From a checkpoint of a small mixture-of-experts model trained on Wikipedia: 2 picks a token.
Below are experts of layer 7 (counted from 0) of a mixture-of-experts language model. Rows are named router (the router's row for the expert), up (a neuron's input weights, with its number), down (a neuron's output weights, with its number) and show model dimensions 280-319. Each number is 500 + 50 x the weight over its row's rms, rounded and kept within 0 to 999. Numbers have three digits each.
After each expert's rows: a language model's description of what the expert responds to. This comes from a sample of Wikipedia text that the model never trained on.

# expert 5
router:493562440471528481470413520512475534478506498470501658476442461558468459535469498508524462476396477375471628501440502433
up0:468611521510523495538474483523480499430509573625526422484575481409509486447596580463446479426446492429458525498508555512
down0:541500490529532403453475556494367411469451438499410469627511434524578515497509474562474518462496522514481547506529418433
up1:552412301522484455485589448573602526425507510515488493493497562438425381561531450462436501479454461549408533491486487559
down1:454591590528508550518460496491428569520551484515497533500474501528467571499435517489441537469583534441529397464572517510
up2:537562449398377472470455558566549449478457442489620523572421435561473490468510402469550545428423457516554503490579451486
down2:520464502426500532609455457471465568508571455483482472502455625530504518465396529523529555506457466474498489517447503482
up3:500503538488510532474495503551485411469412541486449493524404481598544596478509547440506520436433417513581569499547530539
down3:547532570550399495472513509523421537469538369438384501502573545504492446495425444442456490540543600501479414581453518506
up4:417514532574502499558495482447511502524555579489496524552484539394510479513562544446491446470490506518520479499547526390
down4:419467449425502536509493484466491515476575520510612465516529529568495499562441538453510488431583533481540468516556472481
up5:596498510595543454510538441575435486490477569579607468469489388470533512366553408527552488521533563475430483561486560488
down5:392463580460465449505473533466490558523514534505454525573505508615430501555501474542428562470488572512515492535591552691
up6:448513524544508487494507566512556507494447482536564503477472532450544509526597617523447504479507527483537499521448507412
down6:527476442523527534488520509509492443442469578547447474429406475511341561492439511561480494502457617381537480507487469561
up7:507463516541461514487477638543505390459531433473639575540460452660505576535434465494512519463510502468516528487521490513
down7:492490479565522474476506420517478489580589456521451486450555455505507450589570495493477521442485463512594532534491526532
up8:583497499529492472412486447520450495512539539493484502444524423517454479430450537503429495495469546563404567516428476543
down8:562481538529567508603463573449502600505516475502511517525522427479528471521519508477581499396439452634521469484492411539
up9:410464480507498573551442530523499527530522548580508594527518541447467526568514591528503502588462438549472516442459542483
down9:514519489471554458453514476520463476495414534475478486534467477456506512439430422539558554465491623531505590546512488470
up10:639556434450466487518487447553447457497499502523440445479512369448534560584462514516500471507537582568557557521392557555
down10:461524522603569423522479469438469466526518487542402505544456498477443468511421454554552474494483462483495438509545457491
up11:532539464557505472504495475545556518512457497445465501550564470522510523548492551550453442428535529503545502548514519467
down11:571495457473486558448549487428538491415453551511548443471560489473460488537501469435455512562569437571434525548429489469
up12:433568513490380459476544468475451515472619409428531526400457531583533540551462477563397600418509543353515548488547521500
down12:526498509531367460499510520480508452576508444397647532509560546449491501476433445520489500519537503432577511487419567507
up13:513540432530500419419601485533488510496497565515514450506495481548528531456499497566526561521600494393493482511491537590
down13:433461550496456499579548537553489485509525559491476618524553540426466439562526508348524483522564474554504508528487488505
up14:632506482451465497533503549556526548486473485490542482528463505439494486410487455455478503455487512557600505675473414497
down14:488455487506502479454470437520546494532474620542617454474601424565555469563458585514464505413414540544530437542520525453
up15:401509513548473603438532529512507478429530532482540483489485588573428523433514467438438425483566505541500496467583446467
down15:455406549467608488524457482541450460556433474458588564570511573508574488488500568491513494502524513521494504482423550580
up16:526426479490438540586445434530520463541472549506484472554440548539486451493478484467469568394439495508508529578541546479
down16:460503491593464499529489544500433485547490457571507443527529505473413467523486499484605438523575536496566556491494535458
up17:490531506490522547480499460372478510479605403465461466516515529559452393490500541504484501415451456448495486433437556474
down17:554445502482523473503454574523450450431425552566504480412499589492498432540434530441438458540460513473562628510524446449
Initial capital fragments. Word-initial fragments, mostly single capital letters or short pieces like A, I, Me, Re, opening names and titles after quotes or pipes.

# expert 12
router:486417487399497502452440490463581498481482518464469412436544461571511503481435589533533474500481545506535458565436444503
up0:492469442467508524493446543449512463433479409470403461401575537561533486537484453470466438503554488567525485501564454563
down0:366555535575538467446488506449518681519534526424560463477515511523550490548459522519563494507543500532483468478539488457
up1:519552494499484501486556460474510453473461497463504539488480511481419547563469602510473507482546456531538410528489447474
down1:461497504538384523585505515488532454418529582440496471495464466542507491605452545436515397464468505476430459568449554455
up2:498425576435487499579534523597504525552442501461477494576505473513458485531464461534504472394599450477462439492515534490
down2:440483525599490542418387499491578601489394449442496468493511487500447516528531586471466466559573567465479420495348541558
up3:583423449440425452488495484489439536576532544618529444534487484464480496499479445479438530553544540502595495491581569549
down3:511526449564570488441432587549487495589487452454479430503439530522460493467486601445493467475501539413561522443450437512
up4:475448496405504443487470444515485486436512447495489441501493524532472507516459483540478587506512473471472421463503504491
down4:513485546558429571558417431473542501468555498570508522560470487529486468530529450487551478446523554506519487535436528519
up5:475396467498574550448449520529551535504455487507471508524495531578621447478590537513562507501542505584435478576525569546
down5:538564500511554421565524553417488557555444478511549438390490500577486487532455539329537544527497497499470509548533486453
up6:504546467433503506533499537481377496610495613469595477518489523491479537479482432530488415456529483498498429445439536439
down6:559447468499480438474518530486530505443502471461521525546427460532501454425482465479429561442433454436409463455485465552
up7:598549511474454477485496490461463447422561499583550488510516593550529464524452484511483580535533535511475554514435550517
down7:420603450531495463566477486548496449525473517483523571446442548462529518471502501403521580422549551435548482499640463497
up8:471630498483515568473546504508416432469468549492440462569454528455463561462479407530419492423643501496489428475485484417
down8:453465621458521506498576539479528373504530560463479516479533507507571469492512428427554544518484428568552392500599577557
up9:501534505524456528495439521516547519493497513475584539539538469483488501578426432545440458515533560497473509460416473419
down9:541457498372551585528513457495445510474446532546453532530513437509422612522436473529484454522529530514441545570506560500
up10:533366529512467390574413476426566484544569462494507585526400529495472537520632434570450475515545507513497419499539498551
down10:503487482523488608435545514504469513471454523499514473503547528480506539549506387461526484437559564554481568479536535465
up11:498472463466638430471434546442442549417548396534534436464505497492531580460597462589593467577438549605482547485493568545
down11:556525423500484606401550484496528441584481500532456435444579476528406493467535527552437568574436567517415514585526471468
up12:578472514413485469516552499498595567496490524530556483516401470507566481458523511547523450497566415531461561454541501473
down12:438476463528490458434424483523455558460510557447531550394493501539528427508481512584507605499476423494566355550512508509
up13:514526543437620524546463570496492493519460499529450545562551444484497506458498589489517530591477495532540561443543545517
down13:544533457579508536488438556541471459468470583485519494472427469460496398587428447481498447507503502575539415493500459496
up14:491510607513495604509588468503458410513554556491544427558559542368526482510531466493439598570522508438489431506461565511
down14:504551476546548367544422457505499530519562442526497482453454503541525538473485509470409454469522503573521434459485471480
up15:397598466518524511500525478478454464484555472464489492494501483529479465506479545474518562471465437471549454472484477450
down15:565517491635570487522493563417461445558451440546504507515525463424429565522471470482541514414505586459402472417506545526
up16:493529539428454467588598541488432444473603470523499559443425488504513563525510436479501449552441541475474486548520571462
down16:444471450526488555520335531489490572542435482418502533463391505481382433497577544492524545556561574517473526444538451462
up17:536558416442371464440479433490477505414478478523531428571557453463529533502556613541487510525512504445420578476535475491
down17:371417449454518503498448481382525584428586465487513532465481563508471537409566512492492560532439512570509439496463494512
Spaces and year digits. Bare spaces and leading digits before years and numbers, in dates, infobox fields and tables, e.g. 1 in 1990, 2 in 2020.

# expert 1
router:507546506476475423476501424550544513527525541586524511534497427615424541432551451445570406471583480526415624548467515464
up0:609457530517474490478444509486468504483450479469561549493469557548527565557608391529480601477474407467524490512414407459
down0:556437530437550471499483447431508517518486495426458530474462504469464570381510546528512519553540518483423497526518592440
up1:520496506572362476457504574503511474470424541468437589565479583522541396449510430496494517456541550489453494472479507568
down1:451470551427634509565490559504436527500517488488496510514478481480469492493553488476430550475547397518578392532524419483
up2:551507367468420500517492573591482410562444512428530405546519464476464508591497523481488529533436430432549487489432420453
down2:474587460420456511580512491455489501532509498431485540530478427569495479455511548501533432481440446612585458535574494415
up3:501482456542528507514460461513527437417497484474558481557487507450504474634438530523514449440527479557544536392532480537
down3:545558366518501499465478496574540516425531472384528461494456524441471512529482491593518536484534539453380496393513391604
up4:477581458546462471429538455505499489561438364447531475545565534513424567418585422506511498483517481548499532549540570468
down4:521447546508448533465522475573477593476578510561480544567494466444536546590438506399482459448480484500443394479583578529
up5:651458478572388512561544425547517464475505507429464488419451436558413466489454458409537562399524484411515518489450480530
down5:483536509553529469601483525515492402444333508459512501514423442472573542457512483597408515392460480522536504499472511525
up6:473474450466507481519485515417461507554504392533482510522500475498539445573486528498449461452551522478485427575504527425
down6:542503471470505513564480477551497439473526462337473487509474559549533482513509444525480528555503495487521562463513421539
up7:548516505548521586473447479552472474459531555474498552528508542509503402505469570428577478452521501461611496479502520515
down7:511519505505465520475496539472519431560453531552416444517520532606424529499499419495463452426487446478480486441553570478
up8:505511444505422533505507553507544514531454445535519432517565481500506484490601498467521576461558545504519516479507449413
down8:431434475462395451650548534513516454458504498553567568525561493413425516567402501482453450503385425577532438612564496463
up9:492658466488491508585439492472425458433542522539515460486503509500547532460488467539466579386460543553437507519533418515
down9:436473508508475450507543546443523466445604477457497496475522433577416451509443564521477430494549568486535425529569479485
up10:518504607433389326465475511537438526535444477492525569509497481649473525461538523547479493477592520509494699491400464521
down10:476522421598494540458542531442505514550450483509493419441460558446483527549468549457466555516396526502593424417579473483
up11:483476485510459464508540541445520524468449555475577422471430509518569434487536490492528452461543497425495593466615497504
down11:478480513428478479490546573495468520524515465612477455484509481551562493515457474576543516438491517490449536515471496495
up12:560443517524508507491579540461584466515538526488476557373533525524497526416435576509544524473459568472434514354519452512
down12:549411505484460496465469433529547402494408506475508455562519527482407427525453493487494599474524528483553555478481462371
up13:632484493467410440639496495578544553526551507452587494536617520552491498511483532435521397503494503518591513495420579420
down13:563470606520523542526454471513476534605505465478500535498497563565577501417439492563553481500466553494504420571530511518
up14:490546537403496462537461524447442506537460446518547471499526479541467516519522534418538494472544487484504517575397532484
down14:518500469441569511490495500467480471405521575582541631605558466527448476486445491467491441575510526482527462440495528466
up15:513476598499437454510487567516441496469532448538484604534542496553541384542470582480469499473455511468529450540538405561
down15:498513442430519594435542476452575585368526486457359488510494488537495455538566535543529504497509555547433470505462605463
up16:433456475563459491467528521513537489457520514473420501513507480606515482506569507588515545570561540489530454431547438534
down16:536527501456499516505539558577422551422565508477453456588550527436488442564482402404560394499487510459565483515450491536
up17:555450472593496490452519549546478460499577470436545451492495461492488540579400509505458496472477444432510503483511517492
down17:539437522577424421506494494489537519461555423398514490602555499540559544459538516501539555398403481530486508528504473452
Proper-name title words. Capitalized words inside multiword names of institutions, places and events, often after the or of, such as United, Air, World.

# expert 22
router:537622533526527566505620482400434497452513545450517584589525399447538509531508492474512463535494555460526521474537574418
up0:479510549533429466443546519511480573468521542517533471504424476469480541516461473568533512525485515489458575537515492518
down0:503509465525526494542524496522454522470587455515488561472559567580623489551392492449525514453500472473512433483516517484
up1:551515555468423445482523452446468470564544543537454474536569539603473502509506486506551401488430552538515551571484461452
down1:578502449543435486526394576487543397534488432430523551428488447501514421443446541458520467564572489516530453474441443501
up2:499543435470474451510530533462332463567401534622555488477477466527467496594504581549532497477509530543529533473418472479
down2:449470554549486539498379428432541421496462549438457519462413542397493475407463501511493508474466465515431500453510511453
up3:450580456517487505486542475450532492410398430506458538501523484468518511420422548511530502475536506541528495391511538446
down3:567461461551550523516457568560559470526514481506568523489553554527509617562573454440414525503426479532559460487459527552
up4:433481489545468458460450530620449451493404451536515557471425531540548526466520491463498554505537428548503508483481428452
down4:437498539508502522473559475483452518444520390579641565532481579434470505532525396563525537498458427478549502501476539520
up5:416507492481490502448626491479427469486525488560504429513518506457547555507479528508509545514623420514506495527466525433
down5:562500555432502626436459515498524538560429509443507503416491511532554509463506486485548434457396469499481574506529507558
up6:465476490484548530482476505529480575542533528489508425404467516538567489494493487480513566429526487403475471515485469489
down6:445482492510480503430522500684481501492489513442596392585467447452524530470578552486557478540452566472492512396489480545
up7:492593471482544555534519510480479574491462470598507555569500548511559448468521592507502522551505529579482518391417442378
down7:526443504469387597516501464460457461499514585498436568488561545517478488560482489485512508528522528495504442500547530534
up8:511490447571493622535567498486473488440541493443514524464428542503518444436500418441491470529496469481484445485588531520
down8:556467476491454496476493462543479507498569409573528543433408435497565579492410461489476549421444490463560639489462644444
up9:524528467552534467546462530464445550477512417542456429640520444515569480601494544496479557496490510524465519525481481553
down9:542516489506489458442573492525607438461491546454487465580473518517492409523507598421461469508480498512493503501473543581
up10:526517510526555523492482383468450532446548505511537488464607550487510541408551501502598547472586537492448458465493512584
down10:514607490521405463536452461508596450445512587565570504514513534459454491623479498501455575528363542530521476510443545468
up11:521457379512503586402447563434529466518567508458477493488510542454429510579434507523527538469502574608509511438526531595
down11:547433628541462524603530489618448488513488566599557453440530524504480493465493508426574495546593523442492549466434429464
up12:506537485478567465504534564489407482500447553544427395641581493563552505511462554477501540565527492541426553430445475492
down12:535553577448425538444521459571515500519485350581506417466558470564462549542512521521491519430508510532500518490539551574
up13:524479532484401366551504501429526460497554518390504553509562554514561377537557574573410461516496505577554526517435562544
down13:406569401498511454432490657493582467548443520478583543439541538519452473518533544374426510510532410587471477480457435538
up14:504469501586548546540471517500407497492528533447537488417534510353607478570487544460429518540488473566521477473530454494
down14:418570491531530474434444464394598473551481457519444517465553456417473527454518538486524510464449501499493515479443539489
up15:434487525465494422403521570505481501493505519519484492497510428437525544490457599541498468477509447544391486553440566561
down15:588506462483517484544614445476395567552492539390414461473507426417475509447488539437595512464520437481553468431512509489
up16:586474456518533514515529432501497479468461507531480584483483639487589474569463472569414527525617553538515506535490521527
down16:431517574462390471450470536497466530575457576533475534461439430531434479456500514547489383555474499519432506552440536549
up17:566542481562446477679492467417489541429488471484477518493581487518474415476457502419416541486492487529435484541435495537
down17:455514555512525463390407514428486461473468428550517480450499494457577513516557534537455571504546487597494613539542491530
Determiners and modifiers. Articles, possessives and prenominal modifiers starting noun phrases, e.g. a, the, his, their, first, former, further.

# expert 10
router:534428490594378489500389548498479399446517559477459531468575511506485513593524501519487439538539512520547588456527575444
up0:500535474560446515474511527500538554445497595425445528421538510519566445443440473496516491469464527538525453478534558490
down0:491560515493521525492461571443463531418545437559460563550425586423526623552462479425436474447525585526403433610505537458
up1:406478465549519600543506508546473585554498560476478473561423502497501527507563507560545515551506489468499499467512478452
down1:498581537428479412548480494492537492437546493527541482522542603493466410510571447536480424460422552479559519460566391422
up2:431464435565518438588525521510495620529490490395514558558502469526468581596539486496495529509434593549505548526419600489
down2:435566471479396482437491585392473395488520559479482567483488463539495404493454549509496408565610560495513495484526537419
up3:421519521533562487473532453639514545511473439482488663568479435578427453462478573495455541450458428478416562433549508420
down3:343441487490507514478501489440553500446489444445475467574456583485392445529553476399448505529513604470499474527561392507
up4:574450509464527499546405504576407396456518544480491434618566459485514530558538494505451494525525534580564474514585514464
down4:524479502498506450429492451462631582501487576433543442507397527498467467517472509470570478516480527406508547551493454475
up5:516497569521455521520490564421523544537516486416563497453476468530433487533480484628414407532559450472513442494529533464
down5:490478492446508523353486465503530554536544520564505424432433517465415561527479456487351477521426482487471454521492530462
up6:437529448492482528411458560562440569485557476645472558563489588469502603517432460433436406492452572521422465487457478505
down6:513536513470509432476427390516430490544554509542481498473548470486528524519375515498489402461510513522443529481537585518
up7:444436500489491453523514515552452541409379524498524493557588485577585415509473554570487633557382551546515525459326528520
down7:547403578502504494508468485505504502499526546482462511507483431574496424445468441457532519472522410518484461505385483434
up8:505525417484509470492514428498476539363454459540491519620677546472507504528514446478452573493475590516521557551502524512
down8:440538472496518503555480631458491507476545452511555555503426500480554440484380458506471468513485375577465463475484533448
up9:536529472492352500465477617554489536335549484531518453518544436533464519497447607596512496455503512529501468480522494473
down9:488344577520519532567498514569507469492567454500457554561478474499531482387558497545533463506494566510507484432511488457
up10:592477514503406445444523473592604480540514414489504535429562484554515444489526572438562553518486528520550532546630492512
down10:402610553429472577481464433535483486526489485539451476576494590420448494488440472481487410481467489433535518474442504567
up11:557523487488348501624590549459450525452581467482531394414416440481522535491446459462600492457473498443500545443542525503
down11:439547596499551511563544499426427589534503466468541422590507531536471450510568495462389477487548493513437521533399460524
up12:528463477531339520454522549519548474477534437371486507532519397454566525616531494555540501418447516487486477505547581513
down12:491481477516494434521495492541516622518478509492487548496580514459507502415450545528547506535574582488406519525456517461
up13:486508462528484420436478458521504543482511446604482474466526509545516604533486506464532513478414549499458606525554468432
down13:470496513451506529603436435555454483535485501461438523482501527466392563568522597537524482525544544443498484529569476427
up14:433529556529492512429485501521512497445486489485538527490495486511532476491499532475396446440445492462547487485425462456
down14:490539435469481499456492545474485552505492489445520460526471446498439490493503518511509442533416496587626548475476523577
up15:457471467588484523526570470475466498469501440546503494426449426537504453509461486460546505397637584428501540545495430468
down15:575575559466487450471396464457485558556451539514511448569510530479511629543555489541594509594534477579473372464454509449
up16:564472536529378453547546597492459396446457557542529568495482457475496613597465498481395583596517502457576499425547519538
down16:569558577610516536423503469513421551496467494470467483421577557508431492529540481539520428438527444495530552591556479500
up17:596476548569476546494522477548496646448523448526524443528485519490540426519423513498401445496563576457463474501563517488
down17:410443471566577577521437528619526439491493529472500480409502460530512548479522476456445533556504492456503582492440498476
Mid-word vowel pieces. Single letters and short pieces inside or ending ordinary English words, e.g. e in pion-e-er, it in Solic-it-or, t, ed.

# expert 4
router:522449450458547462549542538435481546517486481447489455521478467566521455509556595441437496483441521562455414509514381502
up0:393441407456575635490414506499522531531453552473528510472507397618413479525532575450495507524478545479512503500412460527
down0:613481602413442455411527435443448508534518408509495514387475516462531471457460359543466429439526476515445614425542514386
up1:503533460444569533457490457477540537444522547494488450520577509499456540448593482569435575477533466506485497571459499518
down1:503615451520422453533522615521527533532486525512542463609499550492449498585525520490468476463449466514533505427501411548
up2:507513457504419458597439608507537477532494452408490526476515566475556433463409465542507461525481401478504483484568409506
down2:509528549425408549535547531455504474599511432441520617465491475537542518579462467517440400490471435537503545489453486495
up3:453419537493451433459456520460421495550525469519462552599484502486548387438381474461566494478561501470534503505494570471
down3:408506481576513552547578474493627517432448561373488519403514530556440465514545451595508478534510510596551499514540458471
up4:523590483421468489529531483612572592569559484479477448494505472431606517445451554579449452462480453544468453530498469504
down4:509506508507515525517519522495560451487444482506484571517529510553525510381481481532494551470467525534484558590424454497
up5:448454515493440451506486439524542585485542454478481518475603460499472500532455500485498541554540422458429460572560475485
down5:431510468578524480469488533487535566446525430479520524496545562566568464433493424460449474553516602507478604477427460517
up6:592517518455449442454518500403594499529498459488507407527566462523473549457509416524594539531496587510555552415567503486
down6:451557518489534509526552506468475509553444550465473537484529537503447494539501606489415464610508526511475528546520549471
up7:470474520407514438453544451502542531496458540512460548501461450521534505491470528442443538499463518507543375578538502475
down7:433475556492435541532396505452495510498651480495466522397447498475461482603532477497544460494448480515484567531501493521
up8:516508481412407400550527537422417500438553412417470490501493502564441450480505504453492387384507573558556483514539466502
down8:572518557484563482496424421500520483478500568615484525597534471474568546429415459455549648562535512463429517500536518476
up9:497467482469520466512492528609488547637457539483522496564532569508495512452515557487522480555428492510487564520506471510
down9:443522536543468552416571389434487555387511526532507493520481446531532505532558541654383431515558585465494518450485394515
up10:561554526459399546541528529476534487542530508531499464583435443501490496465458523573427472519523469537476433597395477478
down10:540608572592525471515448553652537544451437463458598496484565512506593406481506510429475516498507524476479500564560511547
up11:443499562458536450483488475553487491440524524491560467506534453417475463481500505506592501465522520490455495429480572454
down11:593474473548521414410461521585492417503469506587563582508487514503606481410522525539463580519621549517624473484494409499
up12:438539491598476497508406509396433424459550490429586466547510543473498459547486439491531497536494555453467383433591639499
down12:508484443457561492550567572411574463502392457558460526512507406565429547535432573478444507511467491530506478582492501410
up13:524418501535549495606529441535578518569518445514558557539481485570436513553597472556435461566572411554499561487502574520
down13:469548587470536437503496431557499502433525533498513544502514487494606517459435500519447563543451492494499414489510493485
up14:570511505574484526468504463568497431625441489508412482461489600447496583475549485475494540423562582489532591446451514377
down14:473428435514570537570432517415528514541504536532566518551486441460565521481400500542485456478446483538447483525531519444
up15:564511465523424641550478492477477425530582458521495533536460474465548407533448383413495501531447494524528559459534460420
down15:605520478544485426589427486442516470405584483461465581502453537491423446588414525528488428539449420499458425504524514503
up16:521461544458404504477428519568622520478423428522498577463519490531508486512410459532426510549525492508462472430524519458
down16:505566478515444518469516433516478530475499492568444488499440543522433516540535523480550506531516444491468524492497502533
up17:510504454508538481453475518506492438531472501509440535380500485516531583447549416477436444480485462516474524388588486452
down17:493530569463431671447501554485383501417474490460470534537531458459448471463455531437534535599493521518523459462553506457
Prepositions and connectives. Prepositions, conjunctions and linking words in running prose, usually before a noun phrase, e.g. to, with, as, like, into, during.

# expert 17
router:385512574592492463551511500580488435522515545481529492425412493488581480469514493517532579569489490561551470414604423540
up0:442515505558492530465526502553524490521482464474574481528553489459502521534527626541492565474421589517541505520617418437
down0:470432582521469465556481448542501379533531569505511555533458539521469480512403473409552506493456492503487491469541510548
up1:424510469422701460520412527528424463487434531468492560504514543535470502521484585512503537536523536494532540407479500429
down1:581570535434465589535541519517573546439479491435651391509457496492515469516625496569552535502550501489500550579391445470
up2:454446509560460506526524500460512563469459560548478450512452456416519513454557541347486501533589494482480476458458577480
down2:551595511421510506445533487504489490552453545561517606561549557476541563480524510527499406519498549564515473551512467472
up3:515540510537495548609517542508477562485555538590483511500516464489454482492443523456522484487476580487518507450552536460
down3:539422523584527496453512589446489483430370591528496482488461512487526539438575498441542559413544500477460453484506463498
up4:518393418558477454625454513549446546531446555448506591554479507475373573554537461557485558584503424590464523534549489453
down4:540512517393479463517529554506466428511594544456530495623517551514444487421417485505527484458465464580577429466482409422
up5:484450504550509494517441450450482438534520519456508430578481419525427614489544516452433493513394450510463467545552451546
down5:475438471443513488472452489520547430492577556479635498565495595516505450475482580575513561499522440415463523513431542523
up6:542645452559383500522550571476403502501532530481583580512520543469414526513424547476517518550465481468492573465452486455
down6:499467465433567594492496480512466467493532444488425556494475517442493433541480564445509471473445473518499554492541486553
up7:516481556498492506494470543488513509486518437434529582455458536434516584423472530526532548459608575467557415501519593469
down7:466493415539531556488574499495515590539482547471469453503513585603436473541495430481451514450506524448530512553430428418
up8:485514482533577523507557470543477550488600502468539504466464501524522462521567537512364505363616537541419452459522478535
down8:544519421497538445489550499560459539533490424536485546639552510371567542423501537494539527538406612539582552505515565466
up9:558480456513447466498536537484424539447442519511484539434552553529534524502528524579459609619580452545497593479525555469
down9:415420589438446483413395423480534466517476556531549437438452494557532559481533512512489483548610523527511422595395480519
up10:461549431528511531485498535479559575481449493522501638493504558499529474395474516618614484528474569447516442535550451498
down10:504472568478483557417477433459555509525480377502461596470522548474551448524427490463524439565517459492516524554422606513
up11:443405498457448625478462533471497533521527549574442621431485460513536476459522524587501445484469463503427500450545573497
down11:521489449529472476515508541516560512506576433507423445505492519444528558515460523556481549488471518581436487565509440440
up12:470508466510486481446583469428505626511478517485504467494617528523464497464520537542414443453487537444506530525523388452
down12:573498490494514606482502477573511500512362545456520533509496506522432510553467479377452572556563490450476497472541483566
up13:632473464551490613519493486448492502502515412576433509538495477611630421556520592451511497438411497455406429539472457517
down13:452412588595560538472458596556580511546522441453507403509450543417612522494440556493443456470568450500472501512403522492
up14:443609525521475521459522505582529512469394527484406522469596509441473559456483541520462506543606547597512450464470468501
down14:538460500547463473508461575482524472491515556476520586529460466510464543503476491409506553476424493451451600468430511458
up15:493479370568489497531502495548531405534514593543508503620431537527514461411477498535514721506522433438559492540536490503
down15:458573542551520515603530487520491462532417523571534483500464427471483566454593504582399532463539451388405516536552564554
up16:572574544586465466482540478417568438463516443461500531522560500485504566472408514492479565445506517482492577455574518443
down16:451440555579459487446542478466573478518598554474429513450483454569414583505532487501492542391468507506395399474593506523
up17:435482484489490428535398489502508494495456455524578556553452550532468491485536520512509537479516542460518551562479543443
down17:484612520546515507504496479380415470466430519459527521480465597484470521487534442507550607462536515483498478448528422524
Mid-word syllables. Middle syllable pieces of ordinary lowercase words, such as ar in spearheaded, er in steering, ter in lottery.

# expert 9
router:485573470509503521437503528521530405493497613555477460374515450548554415514436523550465409584503443435465523532493494462
up0:461625497522468515513488480452519578511510546432512438485490501493502548530533430467455501504475596508405418432497468459
down0:473409420562610476465457514573545515499441462494553555491496464548530522517461479528516462547429454552640481470480451495
up1:517602385473560426416544417582477413510568510541543461503501529514526513498494469462409510452507636456561561447498494426
down1:473448492549592527536572457417509576460432571436468577482425527539541511550527571441476530563606464477508528523501472579
up2:500428554466510483477516482444503424566587415455475442514510483517514618435528568418464475443518480523530507464517513458
down2:615601444455444465547533548496500574523564462467479587429602565474490452469557449503486513542485490499497461546583493457
up3:546535499508417467558519439508442445438464505518524455498515539424440477492494563485411437514574515579511508570476600452
down3:517548483474441512434517467448488545441401568534487402513567427535478470511510526543562507516558512568412465501517424513
up4:477497489471551404521453521550537496505575520478494459481457494525486617540508497519491487485543494333594500555465561461
down4:534559478463530558479512497416477512465488484473449480481518541490509395514596496448491503503503524578439511541412452525
up5:539502513597435527552412573554492426491507556515499466572430546540612434505544525494463457513474489534530544572375458412
down5:554429494506535459549435472442465423484495550569482499489405503490357453577452472564560479541519420576536521446415583574
up6:541454509508468406543448523378485478533572441470427458523602505547467485550491511521562461510461518477500538571545550508
down6:556528557635440464450564481514451526479477522488433591582484455480458525609367433440501510567472494475528469598477433424
up7:532508518498640499423534585514453463449480627492558500555480469430473423438515545471428524518449561543489580497542415489
down7:598493520574453469525549496512521423544528490512448514492490390525463524542555486411523486454546515472528453462444542626
up8:438420460520491537494559497503509479469526530592566417486530453544485644458493455561506494458511516406488543475532488491
down8:459538466539511531571477446424425556413533432508509614535503434477569413525509535528493484434422502517469438484576461519
up9:510463426400462489613486478578385565541503438414513504547585504540487494459527460464480524526542515605536538586374482468
down9:628566444452479540492456609521458538413532479529534534518472549468464486529484527508460528568634512511494523496474430470
up10:466492539539494512457511509499489472488477554486464531498530505635576528591450455425447433448486511464553460461488471394
down10:450521462468451516554574490424552563567505484558533451546472575431489505488495475429545462535431405485459528444516495552
up11:593542502549533554493580463530531583483501398499517560558431528529473481505405526473396530421563559446513474408448612442
down11:561545522506536459631518503474422450549511435446460470546515536570509552446554568472473516514434483497510464470480493458
up12:563534532569529519536617512349480490514500539448443563518558533498470508464543432514515485480468510543503494510563555438
down12:486427487489592424514527511513539436397528537518576471501453534507585576505535589438482579489522549434607455484424478501
up13:418388522561506452587495449492497498562468450555569480444429469608598571605461570592537426482507562453437583524552461525
down13:512557555449465431429446444483445400437459491461484469466414565411513505507582428559527411526483581534599526453503476469
up14:292502557437517505475525536532575463514516522456597573542443516538485447450447536521523497465569521443516511491415466469
down14:600402470544464466463512507456505571438443566472498551514483425440437391501536489495529516508587519490466506493572467548
up15:548541439562450524457612531454541511551465478564464423480486394612505485501533498464516520479571559490518508455467560412
down15:540485523565395581562484550497455591495496477508468483533587454461465583484507496490447499422458479488508524425541379516
up16:483479582533476567483506549559499627419426459521491460484461542509526509556532585536371514442475478483466522547476532429
down16:496577499476474559449470496507479507530508503333472542508542440529558525431496493580484441522581575495490535474514416521
up17:555489461444499461425511495451489529430535524446579398477569504546493492528517467521468431507482492532446626432535441516
down17:511530501571497503525426475516510454467537578523533546572547524457522478469472459480509423446467421586433507513571503501
Abbreviation periods, No. Periods ending abbreviations and sentences, No in No. 14, letters of U.S., degree signs, and there or sentence-opening words.